Below are experts of layer 3 (counted from 0) of a mixture-of-experts language model. Rows are named router (the router's row for the expert), down (a neuron's output weights, with its number) and show model dimensions 0-159. Each number is 128 + 32 x the weight over its row's rms, rounded and kept within 0 to 255.
Before each expert's rows: a language model's description of what the expert responds to. This comes from a sample of Wikipedia text that the model never trained on.

# expert 12
It responds to: Inner pieces of names. Second pieces of personal names and foreign words, such as Fred-er-ik and Ben-ed-ict, plus first names like John and David, and by, of.
router [153 187 102 177 129 145  53 102 184 102 118 104  94 170 114 187  82 123 132 117  87 136 157 132 127 110 161 198 115 127 120  97 119 125 119 138 156 167 158 133 134 181  88 122  59 106 147 170 170 182 136 133 120 116 102 185 128 120 131 142  69  79 161 137 132 145 130 144  97 171 126 130 118 171 164 122 156 145 174 119 143 107 133  73 150 181 156 143 126 130 144 118 104 130 101 185 153 145 132 156  98 191 112 143 173  92 111 106 135 182 168 135 135 144 145  95 139 102 124 155 116 125 147 132 109 197 170 188 107 120  96  48 203 128 113 154 151 110 136 181 140 171 102 155 160 101 163 144 185 119 192 106 133 171 121 130 208 151 149 116]
down0 [167 163 202 122 147 172  90  91 125 148  75 104 121 148 121 115 140 137 151 125  43 195  87 123 142 132  96  85 187 126  85 131 171 142 130  97 141  99 157 132 183 108 112 105  85 126 159 162  98 161 170 180 146 100 157 130 135  57  79 123 171 125 144 132 144 157 146 178 179 145 127 136 165 147 179 152 121 114 105  93 130 188 116 163 136 116 135 184 155  81 136 111  62 140 137 129  91  73 180 166 150  93 120 147  95 167 147  78 151 134 103 156 174 161 103 109 127  92 130 114 211 132 138 124 157  91  82  95 131 155  73  95 146  96  98 119 103 106  80 114 135 102 158 137 102 116 102 138 122 131 114  87 139  84 136 179  59 134 123 149]
down1 [127 142 133 104 100 101 120 164 150 151 153 123 113 126 108 119 197 106  76 130 135 146 129  95 106 158 130 143  76 206 136 112  98  99 148 131 162  82 166 145 158  94 127 125  98 128 104 103 101  94 145  55  85 173 108  96  99 167 139 166 167  96 127  83 176 111 185 111 115  94 147 107 121 125 136 141 153 114 121 115 128 142 109 115 135  53 131 124 135 143 184 173  93 152 106 103 101  83  88 101 128 106 160 171 129 102  92 204 136 111 133 139  98 116  88  85 142 151 193 118 187 162 161 163 152  63  74 161 227 127 133 128 128 130 159  81 151  81 114  61 116 169 108 156  85 140 122 126 152  97 118  92 198 135 162  99 119  74 126 105]

# expert 5
It responds to: Adjective and demonym suffixes. Suffixes forming adjectives or nationality words like -ic, -ian, -ist, -ical, plus American, National and possessive 's in institution names.
router [124 131  51 122 116 103 104  69 184 156 152 134 136 122 155 123 149 126 148 118 149 130 121 158 104 110 170 132 174 119 155 109 134 106 137 173 174  55 106 131 165  75 157 155 131 110 107 130 103  97  93 152 119 164 116 134 110  88 156 137  80 129 163 132 151 132 125 149 138 190  91 174 110 132 152 105 155 119 113 155 174 113 112 117 132 123 155 111 101 159 167 182 115  73 156 198 146 130 174 107 131 160 102 185 100 107 131 122 156 107 132 138 150 130 116  44  80 158  95 223 104 125 123 202 139 135 192 159  92 100  49 121 132 116 139 197 107  80  96 119 152 112 133 185 193 122 125 183 152 154 158 132 149 125 142  64 118 128 109  89]
down0 [ 99 165 160 145 119 131 152 175 136 120 123 137 122 159 127 104 133 137 111 104 136 147 138  71  81 141 158  64 116 126  36 121  77 124 134 125 198 110 129 127 142 141 119 112 122  83 110 130 120 149 188 145 139 109 110  95 127  95 132 114 159 153 125 116 118 140  94 133 121 176 185 104 113 122 177 158 128 142 120 125 167  92 100 173 109  98 184  91 152 137  95 123 119 201 185 144 114  82 124 144  92 156 145 141 152 158 132 152 118  41 181  97 176 170 176 199 109  83 204 139 179  90  99  64  96 207 152 150 120 172 132 155 140 116 134 171 133 141 138 162 112 127 125 116  71 140 166 123 146 112 196 135 159  57 144 144  98 117 152 114]
down1 [ 63 113 120 130 129 144 122 152 188 172 105 119 119 108 109 102 153 126 113 136 106 117 140 175  25  85  77 160 148 130 156 117  36 111 142  97 178 149 100 126 121 119 140 185 132 142  70  56 109 163 159 148 158 113 110  98  86  94 143 166 146 132 135 181 150 161 185 128 108 105 120 144 136  74  96  81 153 150 176 139  86 177 121 164 118 126 101 105  73 133 156 133 122  99 158 154 176 110 101 134 156  89 171 163  93 134 180 121 130 146 139  92 190 172 102 134 117 144 168 159 111 138 132 133 106 101 139 159 141 126 176 110 125 111 141 102 146 186 120 152 120  75  76 161 144 171  69 179 119 166 142 122 148 152 139 158 117 210 111 153]

# expert 2
It responds to: Numbers and units. Digits and number pieces in tables, dates and measurements, plus unit words after numbers, such as 000, %, °, km, million, ft.
router [182 126 110 145 136 167 141 121 145  84  98  83 123 192 129  92  88 149 177  92  72  87 162 138  29  88 142 135 115  80 176 101 145  80 168 119 116 102 128 178 165  94 162 115  70 121 163  89 145 115 102 139 153 166 159  99 149 137 128 127  77 135 138 148 132 136 132 143 136  74 137 155  86 167 173 165 127 151 148 146 123 109  81  96 102 148 150 176 127 103 135 118  39 102 112 183 131 172 155 130 123 171 120 183 124 131  94 155 140  88 158  95 101 134 159 121 110 132 131 166  86 138 118 112 146 130 199 168 120  72 113  75 166 125 147 169 146 106 132 124  86 121  91 140 169 118 125 128 154 126 165 129 118 211 123  94 128  52 177 147]
down1 [130 193 118  70 145  78  94  81  84 152 114 110  96 195 191 179 124  77 131 137 128 180 179 156  85 126 122  66 117 125 137 159 164  88 144 129 144  96 153 117 167 134 134 138 102 166 162 115 125 133 127 125 109 181 119  94 111  92 111 122 205 111 132 199 136 175 108 114 121 106 144  75 126 114 105 191 182 129 150  83 168 156 182 113 113 132 108 161 113  91 138  89 148 172 117 145  89 110 129 143 136 107 114 122 123 146 113 175 135 106 148 128 166  73 106  74 129  93 123 121 176 154 123  92 106 128 131 160  56 137 151 105 102 153  79 123 165 119 125 186  84 143 156  81 142  74  92 120 152  92 142 118 217  74 161 147 152 139 143 117]
down2 [ 61 112 151 130  66 146 183 150 126 144 172 104  94 138 135 158 107 174 136  67 122 101  89 175  89 179 133 172 140 136 143  97  71 197 136 145 142  97 134 175 114  94 175 127  66 132 100 177 158 123 161  94 137 148 122  83 144 107  37 123 119 181 145  93 174 194  51 156 146 129 113 101  93 101 134 138 151 118 132  93 101 151 116 100  95 138 111 142  94 142 119 135 149  70 152 113 113  71  86 146 148 112 130 133 140 113  98 101  66 121 142  76 114 157 107 191 131  71 137 116 108 112 106 147 183  88 100 136 128 144  95 101 150 154 126  98 108 168 119 161 122  82 141 167 122  87 175 117 129  89 196 103  90 161 162 151 137 114 115 130]

# expert 53
It responds to: Auxiliaries and copulas. Forms of be and have, became, articles and to after a subject in biographical narrative, such as was, is, had, became.
router [109 162 114 105  94 216  92 106 158 126 130 133  90 133  99 108 169 108 135  54  49 162 218 145 121 136 129 147 166 104  81 140 128 103 135 111 113 123  57 105 117 133 137 143 119 142 180 104 142 126 139 192 152 182 139 147  94 125  79 121 116 123 168 129  95 160 120 138 136 125 110  66 152 191 118 143  78 121 132  78 123 111 168  85 137  56 164 145 111 143 154 119  88 134  99 150 137 157 153 175  94 158 114 135 146  96  91 126 144 139 122  97 103 187 147 142  94 133  88 165 124 132 109 150 188 135 170 154 106 142  58 104 149  94 157 144 153 180 170  91 137 152 117 187 115 129 128 177 183 127 127  84 116 100 155  54 122 102 149 169]
down1 [ 73 146 105 138 163 148 177 137  68 108 113 119 213  94 113 131 111  98 134  98  97 143 183  99 120 153 105 141 123 149  53 160  77 141 121  97 167 147 162 154  92 103  96 119 180 104 170 136 159 135 148 110 112 115 119 162  85 159 144 123 152  78  55  92  90 167 187  98 194 168 115 125 142 167  95 126 114 104 145  55 107 104 162 134  63 145 110 132 124 150 131 147 171 108 128  85 150 139 129 177 120 129 111 105 112 163 147 175 103 137 133 117  79  97  80 132 121 154 128  57 121 102 161 127 134 142 121 118 103 177 102 131 104 202  94  77 139 154 145  96 147 127 100 186 130 129 129 196 103 103 189  65 105 129 132 144  71 139 134 112]
down2 [149 129 131 173 134  96 202 104 191 163 158 158  97 156 147  90 111 168 154 129 172 138 150  87 177 165 144 173 128 195 177 129 143 170 136 146 172 141 125 177 131 181 105 109 113 148 102 150 110 110 124 141 103  92 120 136 111 121 165 136  91 111  95 188 129 153 181  81  96 144  99 130 110 104 120 153 130 156 112 121 150 174 115  96 114 111 204 145  97 151 107  88 131 209  68  97 173  96 120  97  71  97  76 116 123 143 105 126 176 123 108 100 171 108 173  85 121 124 173 125 167 148 103 144 142 122 115  92  98 121  81 115 176 194 139  98 138 153  75 176 112 115 157  60 138 191  86 128 137 115 147  87 154 166  95 127 164 153 107 158]

# expert 21
It responds to: Quantifiers and adverbs. Function words after is, was, a or to, such as also, not, first, one, all, other, more, were, are.
router [ 99  91 109 104 144 102  80 138 108 133  85 159  38 171  91 157 161 126 116  65  73  80 165 124 128 135 163 132 153  82 136 123 128 144 199 139  79 149 130 177 155 131 123 122 129  73 140 116 117  74 118 177 188 141  95 149  65 143 109 116 131 126 159 141  91 155 147 125 103 108 141 150 123 177 157 171  43 126 126 156 177 112  59  52 116 162 135 192 151 178 151 114  52 133 100 126 160 143 126 112 115 185 158 124 118 140 147 129 158 121  78 133 179 170 142 124 118 103  99 169 148 111  97 132 138 125 153 168  85 157  96 110 113 141 104 164  94 131 100 105 153 109 108 133 105 133 128 175 201 173 120 170 118 146 154 151 162 121 140  92]
down1 [171 133  82  84 162 164 139 105 108 138 129 144 112  94 205 144 172  98  96 175 119 157  82  73 143 143 100 185 103  87 119  99  98 164 113  98  89 124 146  92 101 162  98 123 206 169 141  92 124 101 112 146 140 144  95 126 106 140 175  97  98 116 126 124  63  93 133 158 162 132 128 133 178 172  85 110 139 117 147 168 155 173  97  76 150 193 119 122 126 108 106 127 117 158 148 191  84 105 100 124 168  45  83 135  99 111 148 138 130 136 111 126 164 132 133 127 114  86 130 164 123 113 106 140 142 131 112 104 123 142  92 154 160 182 151 103 171 120 170  47 151  80 195 138 106 110 104 175 173  75 170 150 152 114 114 148 130  46 151 132]
down2 [166 101  80 105 117 143 129 138 126 179 117 133 162 103 190  98  86 106  99  69  98 121 123 170 163 165 118 127 168 117 126 180  94 134 141 126 104 121 121  77 190 221 172 157  76 126 157 133  58 146 113 107 131 122 112 177 134 143 149 169 125 151 155 123 165 150 107 162 173 132 119 195  44 159 107  94 117 162 111  57 160  75  81 154 113 164 119 171 160 178 210 134 130 140 183  76  79 115  98 130 167 156 127 145 163 129 135 124 136 116 101  97 193 165 106 126 152 137 154 113 160 153 156  70 114 129 129 115 144  61 107 131 145  96 134 102 141 113 124 126  99 142 120 154 132 165 155 103 146 135  78 153 104 115  75 117  93 123 140 113]

# expert 15
It responds to: H-digraph name fragments. Mid-word pieces with h or digraphs (h, ch, sh, ah) in foreign names in tables, plus en dashes in date ranges.
router [116 106 146 140 119 137 133 126 133 162 123 180 145 138  96 154 153 132 133 106 122  88 168 132  58  36 158 143 144 137 156 153 148  93 157  88 146 144  81 122 142 172 174 133 118  75 141 135 122 164 113 200 139 170 193 105 131 117 139 133 111 152 134 143  82 103 141 125 111 125  90 131 101 155 130 200 129  95 201 138 193 107 107 124 179 120 139 104  76  95 183 123 112 142 138 202 144 144 120 136 138 179 131 150 140  67 139 189 117 109 118 165 100 180 163  97 109 181  94 172 149 141 163 116  90 160 110 149 127  67 139 143 175  76 156 188 111 146 188 135 187 129 130 147 134  86 159 153 184 161 110 130 101 157 110 154 103 144 187 101]
down0 [168 121 141 105 114 100 133 154 142 163 176 177 113 111 166 153 120 155 123 141 152  98 139 196 102 108 137 101  69 154 102 165 133 139 139 135  75 107 124 152 179 166  58  47 156 116 128 135 138 156  99 124 132 109 106 136 127 105 119  85 137 108 113  87 138 144 104 177 169 123 109 107 101 170 136 170 197 126  86 131 142 153  66 147 101 142 146 112 104  88  76 115 144  98 170 142 163 116 110 159 115 194 138 104 159 140 134 135 102  73 144 129 100 108 219 171 102  93  77  84 111 114 138 116 125 144  82 114 113 104 144 203 137 151 137 142 116 155  97 106 119 132 117 144 243 141 111 176 131  77 128 130 101 156 140 227 148 121 110  90]
down1 [ 85 127 177 126  93 107 144  93 146 126  83  68 194 144 107 115  96 139 137 157 164 180 171 147 133 167 122 139 146 110 146 111  79 129 147 127 127 146  64 143 130 118 135 175 122 132 159 127 116 130 190 198 135 101 145 110 109  52 107  98 178 172 162  72 179 132  87 124 152 135 111 170 123  75 110 185 129  83 151 131  90 171 118 161 159  25 162  66 109 138 145 123 151 140 135 146  89 128 152 121 126  88  86 121  95 160 143 121  73  99 164 123 133 126 172 130 115 121 150  87 105  99 162 114  67 129 162  51 107  98 127 103 112 132 147 140 137 130 175 160 119 125  99 118 151 123 145 146 124  63 120 167 198 187 125  98 102 124 176 104]

# expert 10
It responds to: Personal name pieces. Common first names and surname endings in people's names and places, such as John, Rod-ney, Ter-ry, -ford, -ton.
router [142 174 115 158 167 129 116  84 195  82 115 150  71 138 128 181 156 132 117 126 116 137 102 154  57  81 150 185 142 158  92 134 136 127 142  69 117 133 112 129 194 114 148  62  91 133 183 139 115 108  78 197 186 118  98 148  72 122 134 144  72 119 143 134 169 177  79 133  87 117  89 120 143 155 202 144 119 115 147 115 179  90 155 108 150 169 190 153 107  74 167 164 131 152 147 137 178 171 149 119  99 219 160 135 146 149 136  97 129  98 110 147 106 118 148 138  86 149 126 158 110 100 102 124 139 170 130 154  69 118  90 120 172  91 146 183 143 137 153 149 115 164 150 141 194 140  88 137 129 127 135 152 106 130  86 101 161 150 118 125]
down1 [141 131 213 100 118  89 140 137 125 109 157  48  92 133 131 118  86 175 134 147 115  86  91 127 117 148  51 117 157 142 111  78 156 169 106 160  84 135 176 134 153  69 189  93 159 214 172 106  69  75  91  96 164 165 124 150 132 116 141  72 119 196 114 171 129 109 122 115 124 105 145 115 155  51 114 195 154 165 111 102 120 139 130 134 204 164  68 104 115 155 135 125 122 163 147 142 153 102 161  80 121 150 120  98 113 167 128 107 116 139 139 147 146 156  92 123 105 116 168  90 132 132 182 139 161  90 126  90 153 123 139 103 130 126 107  90 191 167  74 110  90  95 123 128 124 125 111 118 156  87 109 146 127 103 117 129 121 185 162 144]
down2 [122 125 164  96 114 148 100  74 114 119  72 125 112 162 133 221 122 128 125 109 153 124 138 141 139 111 124 133 167 127 157 124  67 125 192 108  55 146 110 127 157 153 189  88 156  97  94 231 134 135 135 131 114  90 132 123 151 139 108 101 113  97 142  90  86  93 101 107 112 145 148 133 128 156  90 141 131 162 121 154 138 140 190 180 146 111 107 114  79 164  85 109 102 156  72  66  79  86 132 165 106 123 104  98 149 131 139 147 156 109 153 204 167  94 105 141 174 124 125 115 143 186 171 173  85 128 117 156  80 101 139 168 109 189 116 141 107 155 105 130  71 103  48 122 129 148 138 155 119  89 144 156 121 129  55 119 167 163  88 120]

# expert 17
It responds to: Infobox field words. Final word pieces of infobox field labels and past participles before colon or by, such as Ground, Drafted, Written, Date, based.
router [120 123 133 183 143 136 104 115 152 110 192 121  94 106 161  74 184  73 154 113 127 144 151 155 108 110 145 149 111  94 116 117 154 107 137 155 111  79 132 142 179 158  96 115 124 169 152 157 173 152 130 136 127  76 119 154 127 112 162 132  75 178 148 130 157 133 108 128 140 112 129 117 174 141 145 141 122 110 171 152 119 125 135 129 167  97 238 151 158  80 120 116  83 136  89 151 131 174 231 133 166 165 153 135 110 143 118  89 179 106 108 149 125 141 142  93 122 118  95 148  85  98 147 171 118 133 158 141 120 149 105  84 184 152 104 161 125 131  96 168 133 163  84 232 176 108 110 192 123 135 161 181 193 129 154 172 191  97 139  86]
down0 [141 128 130 163 101 126 100 108 138 122 140 147 124 102 157 110 147 132 161 113 146 168  89 139 194  92 117 124  93 220 187 109 165  82 108 110 112 118  86 126 169 128 104  84 148 163 107  78 152 148 131 132 142 116 102 142  48 128 154  80  77  96 116 134 100  76 133 134 175 142 141  86  99 152  93  94 178 170 154 169 110 168  92 178 170 104 166  98 105 130 119 152 120 163  89 110 144 197 113 206 141  95 190 100 166 138  89 141 168 136  64 131 125 132 132  62  88 155 132 106 139 171  79 108 109 143  65 103  84 100  82 124  99 113  84 111 151 100 118  91 178 146 121 130 154 111  95 105  95 144 126 173 137 125 138 139 183 171 160 150]
down1 [ 64 148 119 107 150 169 122  82  90 159 124  69  99 107  73 133 133 120 122 102 148 186 122  58 207 114 152 153  94 121 144 144 104 106 167 139 133 160  88 146 122  99 134 137 157 160 167  88 158 166 114 146 176 124  98 143 147 112 142 141 116 121 156 105 113 141 129 165 162  89 188 128 119 162 167 180 143 156 133 181  81 165 140 125 103 155 117 127 178 116 167 139 117 119  55 102 121 106 105 136  74 168  94 161 158  42 102 115 121 114 138 144 152  94  70 155 110  46 130 146 152  84 141 140 161 103 183 178 172 104 126 146 127 139 117 124 102 148  80 153  81 117 119 145  51 134 148 116 158  56 159  78 104 135  80 150 109 173 127 124]

# expert 31
It responds to: Infobox field labels. Field-label words and colons in infobox lists and headings, such as Full name:, Location, Occupation:, Province:, also "in the family".
router [153  91 124 201 125 165 114 127 169  96 175  98  99 121 137 125 162  77 158 103 130  93 132 122 115 127 135 157 121 114 115  97 119 113 110 142 135 105 151 134 148 168 105  93  81 154 136 168 166 169 126 163  98 151  82 155 163 123 127  91 109 155 110 122 143 129 126 176 146  87 187  76 102 162 123 153 120 121 208 107 117 115  89  98 192 110 219 150 138  97 113  64  87 104  53 149 153 193 186 173 133 184 124 117 121 129 124  73 153 134 129 103 127 126 147  68 105  95 106 132  93  87 115 167 133 186 130 130 144 128 112  89 169 171 114 171 113 188 107 143 169 153 139 185 142 116 158 179 116 160 140 134 190 151 159 134 175  76 149 105]
down0 [121 106 116 130 129 145 140 127 112 103 125 117 160 110 105  89 125 158  82 143 119 145  57 128 132 166 180 183 115  94 157  96 139 201 129 134 108 106  86 143 158 154 165 128 146 131 167 137 120 129 119 146 114 115 132 113 176 156 142  59 119 117 103 200 108 137 151 130 142  84 100  93  79 131  40 122 177 142 132  98  89 108 154  69 181 102 122 123  88 147  98 162 147 129 156 160 129 145 182 192 191 123 187  90 162 127 126 104  97 121 159 148 111 129  77 145 138 105 172  94 137 107 107  89 151 133 182 159 204 178  79 165  99 114 127 130 114  69 143 112  97 143  92 167 109 143  98 198 107 173  88  92 182 140 131 181 174 161 136 129]
down1 [158 147 158 111  72 137  87 138 135 103 114  81 106 102 121  76  77  65 182 115 124 113 160  81 112 115 128 166 153 154 115 145 165 142 130 198 185  74 106 157 140 138  44 158 116 146 202 142 151 164 114 169 134 137 125 177 128 112 156 173 148 174 150 131 117 156 151  78 116 155 141  66 112 135 105 195 121 122 115 149 186 151 114 124 141 107 170 162 149 136  89 180 187 138 137 154 143 135  86  93 102 164 143 142  53 126 105 191 142  97 140 126  98 122 136 176 165 128 122  61 138 149 184 126 133  88 119  96 121  55 166 126 130 115 140  62  76 108 100 172 125 121 143 113 129  88 151 130 131 169 105 122 104 158  98 141  93 132  84 137]

# expert 23
It responds to: Quoted titles and media. Closing quotation marks after song or episode titles, and media nouns such as film, album, series, song, game in discographies.
router [114 148 111 115 141 186 156 107 173 121 141 134 141 111 143 171  80 134 134 120  97 118 172 154  89  63 128 172 114  98 182 122 120 101 110 119 152 110  89 123 127 161 161 126  74 108 134 138 109 145 124 141 127 141 123 150 112 148 143 134  98 166 111 170 110 133 142 119  83  81 188 164 138 115 155 153  82 120 221 120 129 133  87 107 160  95 156 160 130 111 134 130  51 123 125 138 153 209 137 192 176 135 150 108 110 123 136 125 109 106 135  86  80 107 127  82  82 173  76 130 147 190 105  76 183 149 190 185  57 163 112 129 182 138 158 114 127 140  94 135  91 126 135 181 151  91 132 133 104 172 122 222 135  76 116  94 144 104 166  95]
down0 [118 161  87 129 119 112  80 137 138 138 134 124  94  99  60 136 110 121  44 119 151  84 153 145 146 126 187 132 137  68  88 129 118  87 137 164 143 164 111 161 138 164  55 167 183 125 161 138 196 154 110  97  62 118 163  47 102 141 174  91 126 125 142 158 119 132  77 130  89 105  76  96 135 135 140 131 105  97 138 150 132  65 149 109 136 112 153 128 160 130 194  75  75 134 152 146  97 115 191  72 112 185 153 176 180 117 107 135  66 157 128 120 134 195 177 164 132 140 111  96 149  94 132 149 136 110 152 107 136 164 127 111  99 147 136 124 126 142  83 122  94 136 116 125 122 124 148 129  60  95 120 124 113  72 172 103 154 102 179 166]
down1 [ 90 140  89 136 111 130 153 144 150 165 152 134 109  92 156 109 105 142  94 101 115 163 123 121 109 182  90 153 124 118 101 178 125 138 104  83  32 145  89 161  91 140  87 158 180 161  99 129 147 152 111  69 153  80 144 125 149  91 130 148 121 124 165 160 115 120 143 143 130 107 143 108 106 108  84 120 159 130  48 132 133 183 155 152 124  63  66 183 193 110 102 133  78 157  96 106 136 100 185 135 160  63 144  89 120 196 166 178 183 127 136 141 152 134 157 140 143 134 105  69  90 138 171 146 191 119 141 145 135 130 138 214 100 112 153 158 128 179 181 204  98 140 129 141 100 130  79 131 144 151 123 140 134 109 176  96 128 138 119 119]

# expert 63
It responds to: Clause-starting pronouns. Pronouns and relatives opening clauses, like that, it, he, which, who, there, they, often after said that or commas.
router [140 109 146 155  92 160 120 136 162  73 124 144 152 191 156 101 106 133 154  64  74  87 131 134 106 126 128 131 153  79 131 136 110 134 103  61 102 147 157 175 126 151 168 110 132 138  77 119 136  37 160 129 166 179  90 146  97 109  74 164 126 163  91 115 161 123  94 118 141  62 124 137  81 137 183 122 113 137 140 132 111  95 103  29 151  77 137  68 123 101 171  99  95 172 112 112 133 219 108 153 119 128 150 150 114 137 161 130 117 104 129 126 143 118 133 111 126 132  96 135 161 104  87 108 128 161 138 224  61 133  49 133 144 112 140 136 115 157 163 150 126 147 142 106  99 126 105 151 134 189 119 146 140 153 137 117 148  95 204 167]
down1 [103 129 102 115  85 115 164 128 114 130 113 120 120 103 123 154 150 168  82  99 167 136 188 129 203 141 113 188 110 214 127 124 139 130  70 144  92 105 105  73 133 146 115 148 138 136  83 123 105 149 118 128 134 137 100 106 169 116 102 116 181 122 148 134  75 110 139 137 115 124 151 140 174 133 129  91 131 128  73 130 116 122 156 122 159 149 157 186 196 184 119 157 134 118  43 118 149 128 124 139 118 110 125 128 128 100 107 149 171  98 190 171 120 116 187 122 132 120 155 116 123 152  92 184 150 148 114 115 125 154 121 166 113 191  89 148 227  98  85 146 110 165 165 157  98 162 138 116 165 168 104 137 120 245 134  82 122 134  65 177]
down2 [178 140 118 110 167 157 122 132 129 105 113 120 145 145 130 112 172 143 119 140 106 108 157 172 125 148  58 151 128 140 112 191 155 151 133 137  93 148 144 195 119 102 115 169 134 164 167 159 149 125 118 146 128 139 157  93 136 175  88  81 148  89 111 108 150 123  80  98 151  68 175 130  96 112  92  95 128  93 107 109 116  87 155 170 108 161 124  53 142 116 183 107 181  58 195  82  69  98  98 120 147 118 154  89 106 104 105 183 145 165 124  91 139 119  55 110 123  74 139  98  84 136 110 146 142 147 128 142 159 187 112 133  93  94 122  78 104 114 165 168 179 120 148 110 108 186 169 133 127  83 153 106 113 157 171 119 108  89 205 192]

# expert 39
It responds to: Auxiliary verbs after subjects. Forms of be and have after a subject noun or pronoun, such as was, is, were, been, had, including word-starting pieces.
router [ 81 169 127 104 137 156  99 149 151 173 153 128  88 159 119 142 199 108 172 102  62 140 214 101 144 142 127 141 147 122  82 131 139 117 148 142  94 123 120 104 139 120 149 134 115 126 170 153 143 121 128 156 155 129 123 158  74  94 106 102 108 130 152 138 114 183  94 115  58 135 119  79 121 151 134 179  67 154 138 135 121 109 114  53 165 101 127 187  86 129 143 116  58 178  74 152 129 173 186 155 165 160 182 156 123  57 101  90 144 154 139  98 197 157 193 117 133 125 101 132 141 146 140 131 121  75 129 204  77 156  98 137 129  96 144 163 128 130 107 107 117 160 121 143 111 171 110 142 172 111 148 113  78  76 135  84 143  61 136 123]
down1 [182 124 154 141  95 128  84 157  56 144 118 110 116 126  92 108 131 126 123 209 154  82  29 162 103 196  91 127 165 121 137 128 148 118 123 113 178 165 153 132 143 161 125 177 137  86 134 109 143  88 198 134 137 140 149  59 147 166 134 149 111 146 138 163  94 125 124 138 102  92 150 125  71 168 155 178  87 105 166 171  94 145  87 149 131 122 139 126 152 125 170 119 112 175 109 145 151 128 132  82 156 136 100 102 138 100 124 176 154 147 137 101 172 154 139 138  73 144 157 121 148 119 137 140 139 105  74 149 186 106 186 118 189 126  62 102 177  77 115 111 133 106 156  75 117 106 152 176 194 167 107 128 128 110 145 115 117 128 156 208]
down2 [ 55 183 101 168 111  81 167 140 129 128 101 157 103 138 119  79  93 168 104 191 151 193 139 104 140  95 140  93  96  92 105 137 194 190 180 114 129 103 138 161  91 164 165  88  92 151 129 108 184 133 161  62 100 146  92 107 107 181 114 153  73  97 135 162 167 113  93 128  94 125 136 157 141 167 117  90 183 163  78 137 106 124  91 118 129 173 109 143  71 149 122 128 168 170 101  97  92 144 132 127  73 143 126 142 158 115 145 121 128 138  74 147 161 129 159 157 128 100 152 105 100 134  92 130 150 144 110 131 192 128 173 110  94 147 128  99 106 140  83 162 187 153  98 154 148 144 149  88 154 235 124 128 154 136 127 140 159 110 166 166]

# expert 49
It responds to: Determiners and relative pronouns. Sentence or clause openers such as the, The, that, which, whose, his, its, their, 's, and opening quote marks.
router [170 130 166 120 108 183  94  74 153 153 140 119 130 188 124 160 139 154 130 130  90  89 121 162  91  99 103 136 134  79 197  97 146 101 144 159 134 137 152 150 130 123 111 118 136 165  85 143 119 104  84 200 119 154 120 133  85 106 102 140 127 127 108  97 152 133  65 154  97 112 197 121 116 165 124 118 147 161 126 154 183  95 101  94 120  95 135  83 126  99 201 133  26 150 133 145 149 193 120 136 166 128 157 159 117 112 180 145 155 138 108 126 119 139 152 117  99 150  68 169 186 109  99 129 156 131 156 173  91 110  29 151 127 117 170 142 135 132 114 160 148 168 182 107 137  90  79 160 164 154  99 165 167 146 150 151 125  55 166 164]
down1 [139 133 108 119 127  98 119 122 124 105 131 140 191 175 170 149  80 159  59  78 155 159 106 177 162 145 100 168 123  51 126 121 125 125  82 227 133 125 171 124 136 137 178 190 127 128 154 128 154 105 120  47 111  76 119  80 127 147 150 148 107 114 135  92 177 137 145 144 146  69 114 165 117 112 140 150 124  97 100 112 182 116 104  97 128 125 115  71  85 121 133 144 123  79 154 187 115 155  80 151 157 137 153 141 145  84 147 116  66 115 126  42  89 106  96 149  73 104 149 128 154 121 108 110  84 169 108 149 149 145 159 135 135 133 117 132  79 105 131 147 160 110 147  75 130 137 101 150  95  75 128  48 105 121 131 203 110 106 123 161]
down2 [142 165 110 151 207  98 141 170  37 161 117 148 130 126 127 120  52 141 100 145 103 162 104  48 174 147 144 103 120 111 136  95 134 157  37 135 145 136  85  98 103 165 167 104 186 112 154 125  74 149  66 165 117  95 140 137  85 141 113 122  75 156 119 105 157 145 157 172 160 118 116 136 145 152 129 178 181 110 113 107  85 154 154 204  65 164 117  88 176 118 110  96 140 143 118 141  99 146 137 114  99 126  98 114 147 118 166 108 139 130 144  97  56  94 160 126 111 122 172 142 168 139 110 104 135 100  96 133 143 133 117 134 128  90  92 136 167 111 142 130 157 120 138  89 120 172  56 139 159  88 152 109 181 175 125 157  78  98  96 163]

# expert 11
It responds to: Infobox line breaks. Line breaks, dashes and colons in infoboxes and taxoboxes, and field names such as Location, Coordinates, Phylum, Genre, Website.
router [158  88 100 154 128 168  83 136 142 127 173  78  80 132 118 140 145 116 193 115 139 135 120 217 112 133 134 136 134 123 156  74 187  95 117 152 115 145 143 108 132 194  54 148 122 139 133 124 106 128 161 157 113 129 104 174 127 144 109  92  80 173  90 116 149  91 161 130 137 139 149 143  98 148 150 161  89 121 157 103 140  52 128 104 197 100 140 111 108 123 139 116 124 132  59 165 128 168 200 161 166 212 173 193 115 114 130 103 149 123 121 172 118 121 137 117 102  86 135 153 118 149 123 174 167 188  97 140 142 168  99  95 178 120 116 212 102 155 128 214 159 129 132 141 150 144 106 182 156 143 134 129 124 157 137 114 165  92 142  89]
down2 [204 184 151 105 112 138 110 175 115 127 121  87 156 144  93 194 115 158 143 159 148 100 102 201 182 116  99 108 151 153 103 109 138 131  90 199 191 161 139 135 147 205 126 140 123  81  99 157 136 195 135 114 129  84 145 117  87 129 131 134 168 156 188 110  87 137  74 145  72 102 105 135  95 137 109 111 114 127 123 122 160  30 198 183 120 102  91 113 209  92 164 119 134 114 153 115 156 146 105 144 108 153 122 140 127 103 161 137 147 123 128 129 143 151 128 131  85 139 145 103 157 117 185 104 164  97 150  98 153  84 122 153 129 130 118 144 105  65 110 146 117 137 107  96 198 187 117 129 108 112 119 109  55  98 102 111 122 151 131 167]
down3 [129 153 123  78 167 143 104 137 141 114 128 218  76 130 126 138  76 184 143 125 159 147 167 133 101 133 237 138 147 108 154 178  91 160 183 141 154 129 180 134  66 126 129 148 126 127 132  88 107  74 158 124 111 105  99 111 113 139 164 114 158 130 166 112 151 134 114  66  88  84 154 101 129 130 130 142 150 124 102 122 173 134  95 141 154 146  95 127  92 120 155 143  86 124 151  72  62  80  95 103 158  43 182 108 119 163 109 132 119 148 124 128 130 154  89 104 148 223 127  73  83 175 139 126 153 173 150  95 139 144  93 127  98 148 122  97 179 148 150 135  25 143  91 127 167 134 118 113 145 130 118 141 148 110 151 136 107 142  96 157]